{"n_layer": 13, "d_model": 160, "n_experts": 16, "experts_per_token": 2, "d_expert": 64, "d_shared_expert": 64, "activation": "geglu", "moe_layers": [1, 2, 3, 4, 5, 6, 7, 8, 9, 10, 11, 12], "router_score": "sigmoid", "normalize_top_k": true, "routed_scale": 1.5, "balance_loss": 0.000535, "balance_bias": true, "shared_expert_gate": true, "init_std_router": 0.0144, "lr_router": 0.000716, "n_head": 5, "n_kv_head": 5, "head_dim": 32, "vocab_size": 7015, "norm": "rmsnorm", "norm_place": "pre", "norm_eps": 1e-05, "positions": "rope", "rope_base": 10000.0, "rope_fraction": 1.0, "qk_norm": false, "attn_scale": 0.177, "tie_embeddings": false, "parallel_block": false, "init": "normal", "init_std_qkv": 0.0516, "init_std_o": 0.0101, "init_std_up": 0.0516, "init_std_down": 0.00506, "optimizer": "adamw", "lr": 0.00178, "beta1": 0.95, "beta2": 0.98, "weight_decay": 0.095, "lr_head": 0.00702, "grad_clip": 0.5, "warmup_steps": 249, "schedule": "wsd", "decay_fraction": 0.467, "decay_shape": "linear", "final_lr_fraction": 0.0, "batch_tokens": 32768, "seq_len": 256, "doc_mask": true, "train_tokens": 245300000, "steps": 7486, "dataset": "wikipedia_en"}
Below are experts of layer 5 (counted from 0) of a mixture-of-experts language model. Rows are named router (the router's row for the expert), gate (a neuron's input weights, with its number), up (a neuron's input weights, with its number) and show model dimensions 0-159. Each number is 500 + 40 x the weight over its row's rms, rounded and kept within 0 to 999. Numbers have three digits each.
After each expert's rows: "mostly gets" lists some tokens that are sent to it at least half of the time; "gets" lists some tokens that make up at least twice as much of what it gets as of all text. This comes from a sample of Wikipedia text that the model never trained on. Tokens count by the router's weight.

# expert 12
router:500546581545525518541430470485393476542515547474540437569567463427563478525554480539509471525481465496469490516500502540474530504513484472538506464516490459503517464492529466528528480557531463549479521548505528470441525510536498562451572488473558591458442498486530472586474512468432547475496514543490499469491560569576491472504516482528467445589498498483550422577485559480491416567500539452520493487583548480511431545514485472471555517506548469443505535482532541450499502484508535
gate3:565523457499527450597477551539540542493428508511490523498536503507434453513507502486514567532566589499485508502559465583443395521474452404530495500532520458461518504593498509509471481473536484472460460512440466512470560484470522508472424501492470508494449515453531498489491482536482498533569528479442458467503472469614474514506529503496467501451498422493510441459489567453582484423570447489527489480473438520532477524538533450455539491544540504473490559466481494503421508510484449
up3:457450496540465470489464458493460485464491477439567536488501447450490489390450503473491493447456479555491434502506536511575572532552560508426463473429576490526496525416544514505529542566471504491544488482502498457451452443437590522500521481524484511536588449531405533499499520527481417496504486511462530468533580493443535493516497551559578522494470523538514542540557465585472519525468499490462497544513503491545503478434452463494494499495496547474509439520533494514476531427555468
gate4:489492537468483469455511499453548561509506527474417576541453510515515510470546488493483505547538524456511532514560488516518549545472492488459455495453517508495425537475570480497469528472541484481502515454530498418487519559454558536497484548570558502487479465496449573455527470504459485598546453486474457563551517509419471536444506527557552493473433395591514537554532505497466552535466500554517514558381487505472459475514528496526488470481481508451576513507531498488529432572550551
up4:527436481428494398409516573492514550533497470509506448474461499563433550499503498495474552534533485450487467529514520579532466544525450427461497499499499482491487545565529512504525467538544474511434481587490511436465499487551556544622474584472545549515554470449510549472457470538505507461479451515467487517514523488463492431448496492437460529425517481487562474435493481492563517539517535502516471571420461467455565435520497515486489477497501478571530486468525520434505478498466524
mostly gets: "the ", "their ", "his ", "this ", "new ", "two "
gets: "the ", "a ", "The ", "|", "s ", "his "

# expert 1
router:517511520515436515564500494555562430581470486421517514471525546459501472519551469551423530451458457567440454474515552481481491444478448506425519386433484542498533500460541468511546503474443509465483439472489560508474461535518439461499486575545487470538404447516475478504506493505540492554504525530500463521470477534519581498464554480436528509601473484440556473517543521513487448540460469463496514485457457475553498490443499495502571501530511578527466521498479504518547543428547507
gate3:489487565550443543494433457523405482519447438379536473522514465454512444482475485517505531526518465462478534502543518421493487439504524570529511551452509461515564463426509435491537590504419518516487472504517512505460585495522522459499468477530494492541475482512497471414480569450447508481454549544505481453480511463446594468470562485521487526523491564482515479501468502508472508494566480463500462443440508506486490434580503469480598511556493512522530471550501444436509468466451495
up3:456490604571505432516457432524433503500567511447474454471500538417458570508554546532536472504488446508518517521494474523500561502517530524534512461453416513538517535467457480501513520456456511525546505528587527460465545480525577496446520506565557463593452443499549527510539517500501481535493470494477467572467551514492555425505468528463503570551502496521507462597438518556570565551554469515538510511484578504546509500506473557493571527536472504499461523439491510515503490550502503
gate4:463540506514489532460509515468534482484541530429452457501556528435590498515502520426489500515510543453503482501471497462510534478538434512408517499450527516525593606425511559459513437429496580419480510476544570434492462527573474514531405427525467499490539453518487471514462493468535509471508474536508582529467501496500507452457501534508508580550521517456513479505482447460545560449466465519459447546506460520440534471552526501442473492454553543468476524427510531495526469523515472
up4:473461496507517494456481460537473505504486570547419525547514485534529495466534442503474415584509413473500514475391516501450410476520504517438444540504544482506527396449476481482445511540475466480498477584488484484610521499442525495471424452581480534485611505493550440516511505503440581520474498442440465465463504495503510476469449518516527517480500465506477468507481552525466488519532429465475451536456482469506507459411480540500466482534535518479472462491531549514513505575481517
mostly gets: "been ", "not ", "also ", "would ", "which ", "they "
gets: "-", "was ", "the ", "to ", "that ", "is "

# expert 8
router:534526564436441538524482513496470512509478456488545488466517462550469506478554449487492507533555477591459434478538466479461504503499488568482582521473504578516536496526531412493444506536486528490477456523422577537482509500502493533475502561561531464480502539536531468513490481471533520539508472578489567501543476471626574487536504542441559559442529509518591464541475523524486484491479565567462500456423508592446450530509520549526458487475467470429458496516481541446508502520544495
gate0:544475538498535478460440524459485448538451539491538501483531530502527417458531475493499541528507510510460522509532455526500453510475467436449429487530481519536515470480447500504530557596567522465546461468466468530514456436377542562487554480527506560452433454577436457469488469427460476471525508568571514442500495514532528444440471551495566553531481493499488490489512553510458423518555486526497467508470468509448576554551495512523450507471430453431478470495467512465459562527526474
up0:463555443508547479514481543462472519476554499431542424538485499441511500538487549485427483511432491504498500498454474512421484507531458532501582555450486445483494535514555493518529456462501467532539523542574486541432570493556517530530479526512480488600517425453517555524503497549495552437499398528473503496508517495496480494579470449494492531510495512471493514508451473513568571474515446548507516548532455487598481450451425431531542537519579525533467563436537496501530569526490540
gate1:529480544497497482569585529559526492559526424536565517482497498475492550493538497490525534517486501457440541450538486536512471437474496564437509432514506519563525526484573528491510472437476475483454506548432535427510558546476531479495571469444469556526496535474466538545557498551478481470557503490520495524426510563563616504465479500525545518523558478507532549484560525394466540511558507500466439432496475488498460511465519507481460479520451422516528571459430520534449484474508447
up1:492536480521552464595498525491490505509473510516469512451534487510466450524523446398495566479467497509501533462536485518584488433481472498477458454573466486501555467508552489497495434501502539572483498560479552435474489569505511493458533545515537548533560572427438520508457426492530551504573498508469495507435521497524548598484517467541503506498516491513501514491544497410489496437545559521478443497391476551554475542473465503470488490519452463559434560572471454573483526454496495
mostly gets: ": ", "= ", "): ", "Succeeded ", "John ", "Preceded "
gets: "| ", ": ", "- ", ". ", "The ", "\n\n"

# expert 7
router:506458581480469534470444475509555539458496460462534489544528522554458570537511483475431428526554553517451542454497490524520527565525437432483479528460485470504521510452507558494468524498438471528505497478507521489494472564489497501527571479437484512462458529461448427559469544501451592512452543501520538448520456484583531486448517491435514452514518495483583436464461513466486489573441512554459470566502498540531531507566497500512428518478467558401497561440476489454587486496497472
gate0:454531556472463486496513517584548532448468435477495472496500511526454492568429515546492554491571472496461540511520438475477511410492551468493507533464508493560517456555445526522502505497505481493535503489499552541466546438559491575507583457447455456487443548479501504676459524523450440496540495531493520489477532498535547530534460496529539492448525449513518488505516482497441472584490462484530432560528523545359484466510482484468500489517522475463493518472491523428488499507546470
up0:487550415526497513458428498485428517518497498486504520544502544478435483465496443520525418554486483565487546488484627523561472516427486540444560466552514478484483505495537543508480485454503443514546500530440484442523469531469476495450518501443528505519472550530563519404552446542473445495469540503514527544507524539517505484588441546527513518566487447472493414540595457502504484506528512491473524458434553469501508523465435560518528480522462532448484460442507488475413541503458553
gate1:454522540525423454574419572544491539514575442458469561508557537488511514465514426463516529500507527483462473575498465507512482530532504574544468501478459500502492511527536513432483478524471524476385452514485492419550569449557498515420501475525548441489503450589493506510509490513447464518478441511501529519451517471547517576537569531482548518510458523477521427497601503506514489458446493501515530422486496512482573584578524479482522482473493495481517428516480496527475467533556507
up1:488502482441534546530423400475527437522416520507494504496481475493512453569520475503477554498492521521506452427492465516519490552429578518596525555592518469561480540471487505446522550428469462480483451525466530570520522550443479504418472487466502526503489515473475510502547526483493507541513517492495517489543486442478537585468443447568508580547464549429482529525527459514445488557476455496495535515512451482427486464490566485477508522488567518545428514494561537517526525555437442
mostly gets: "ers", "\". ", "tion", "ment", "Born", "tions"
gets: ". ", "\n\n", "s", "er", "t", "es"

# expert 11
router:567548436490473514566418520538490493577516499441506479554523543499540455494478487505473475504501493531398589508473510469444519480521460535473537413491516549470597532492528529526490532522491494458396499501421498503476566521560530531503499540528555544486510496500577547528498467414493540548473499510574557487467457526531532469517517484524503538448467454473544449490519560530539457506554466489438493487526437491570474540505540550552534548512541526550505555501495534457460609525486507
gate3:511503501462502559478499526581467517539488559480496464416534485559487546569558556534518458484479482468515511453465500487484441566502500454483475495420466518510547419400509480519507478522471535506527569490562518511507551459522475535564451485494481418442496457451408570476412522482542472560463454516584492521461526544519449463472529499446487590531440482572518469504528546511529416520487470556462526543527518497575524490473512550512546463484542491528474476511439507464440484494521488
up3:451512505534501527421455527521468475537424430445462503519539444542545551522538451518445504419520481465508442469497466499489514518496468496456561583391467484509480458495505502523509437474457463476505496509479444494409466454500563520494540460488563459465528401523528454544452555491458494446535496435451484481463476443466509506512628431490490465494498475557511496492515485402516503495514430469449497423485453477455488552508519509515535469556515533505445469494500532420492466474508471
gate4:458539540449459484529489544558503525516478451467566451443462445553489585481510447510496416444499558440482529556510487515506432461579517498442468505509506509480512560541405458497498499512519501528474506523486480501525496497513494514552502472531619378498501484502406517481367487533517539548445469482454534520476553502533461493498496491500486455492510442477525540524483515450474452519521513476525490517532491469575471534556467484470555554492536490508415447539490565535505475463570550
up4:482523526513548495524526484505508467468477529541407463557477440483511592524490551495483506516424541452492554511569561470391493484471492459489526482506489506501508436448509495479481504511497534500456484477442504506500507487487529457487515433559477538492514515480559528584533543477518534529476482494463504552481508556518501462516436519528481570496623486503522414512470535506519517446493527429484431473467534568544526417442480565545480512572440487506476464381425485445465510478465434
mostly gets: "Ab", "sup", "Reg", "disc", "dis", "An"
gets: "| ", "–", "c", "m", "D", "b"

# expert 2
router:511507447465568513475507462514498507515525555501497483445551505496479531516558562487523499548459409531445439451529535556498468400434563526506505503526482416504606578466532603509517429513468440472445480518479535517570478507480498478456508473413512521536479580489556514595498509488501508545465516488554538536502481518551517474509470571508495517491465518492563498518578534538479466482504492477525569469434550518496465624540498482510517481451522487521533481465508500458480480441459516
gate0:520489514476519447514450484494502495511396559548447516497518422520521505452509477502532567562496505497462519488504452530557476495533481460494463489499470472538570449523469476505550554518508467437417517493490488609472468490489502440508487471519525510518439530532398509458508514552486513537498465464511546471456430585489495509422466490423463487511472514530500513547447571541509453503494506554569449520478453546502513583494500427382477503434503501494442569498481456420535545512534551
up0:517568505578535523524511508504569529491522578482419492490435506522494460499433482493424507477502482469491562499495531430479530482534505456504535539485425381547511535603442512540524465542568527513497534519539474569518528516546524484526501562474476522498552495488438525536370518538507510461436556495451479546440506537478503571477525459434496520476515490472508459575549413499511506526494481500481522507527475556497454547526538533540559525503483492561470455520501457516527480443563556
gate1:499464483457548429474495468491465456487423516417525526491579484489481500423495496476575504509606512490480459521482485477515447477463482547500431458480464519515467455458450498494563545616432437476544563562522554543482430456558547563545499524577483498492496513439465538444528474491501457493492474495554549423526525514471502514473469556483474528507499524454525472539497527453440435578541473526542484486475490524453491566514522482455487512511467508499436533489550467416553511459554518
up1:635511539525535485468499462436480432486443546485495522459506493564488504455538476435504385487501471493541474538422511572577418524512473521513503493585435510497468480579454526509510499505552451532469464470511545475527458473483486454482480445532513465515457518498394489534492492486419536541441480502512490382496532511450527504450466464506508495510496521509509507493528490409481549543517491528536482543495485457506501500512556457438537488527464558496423440485514502523598525479527501
mostly gets: "|", "===", "==", ":", "== ", "=== "
gets: "| ", "- ", "|", "\n", ".", "=="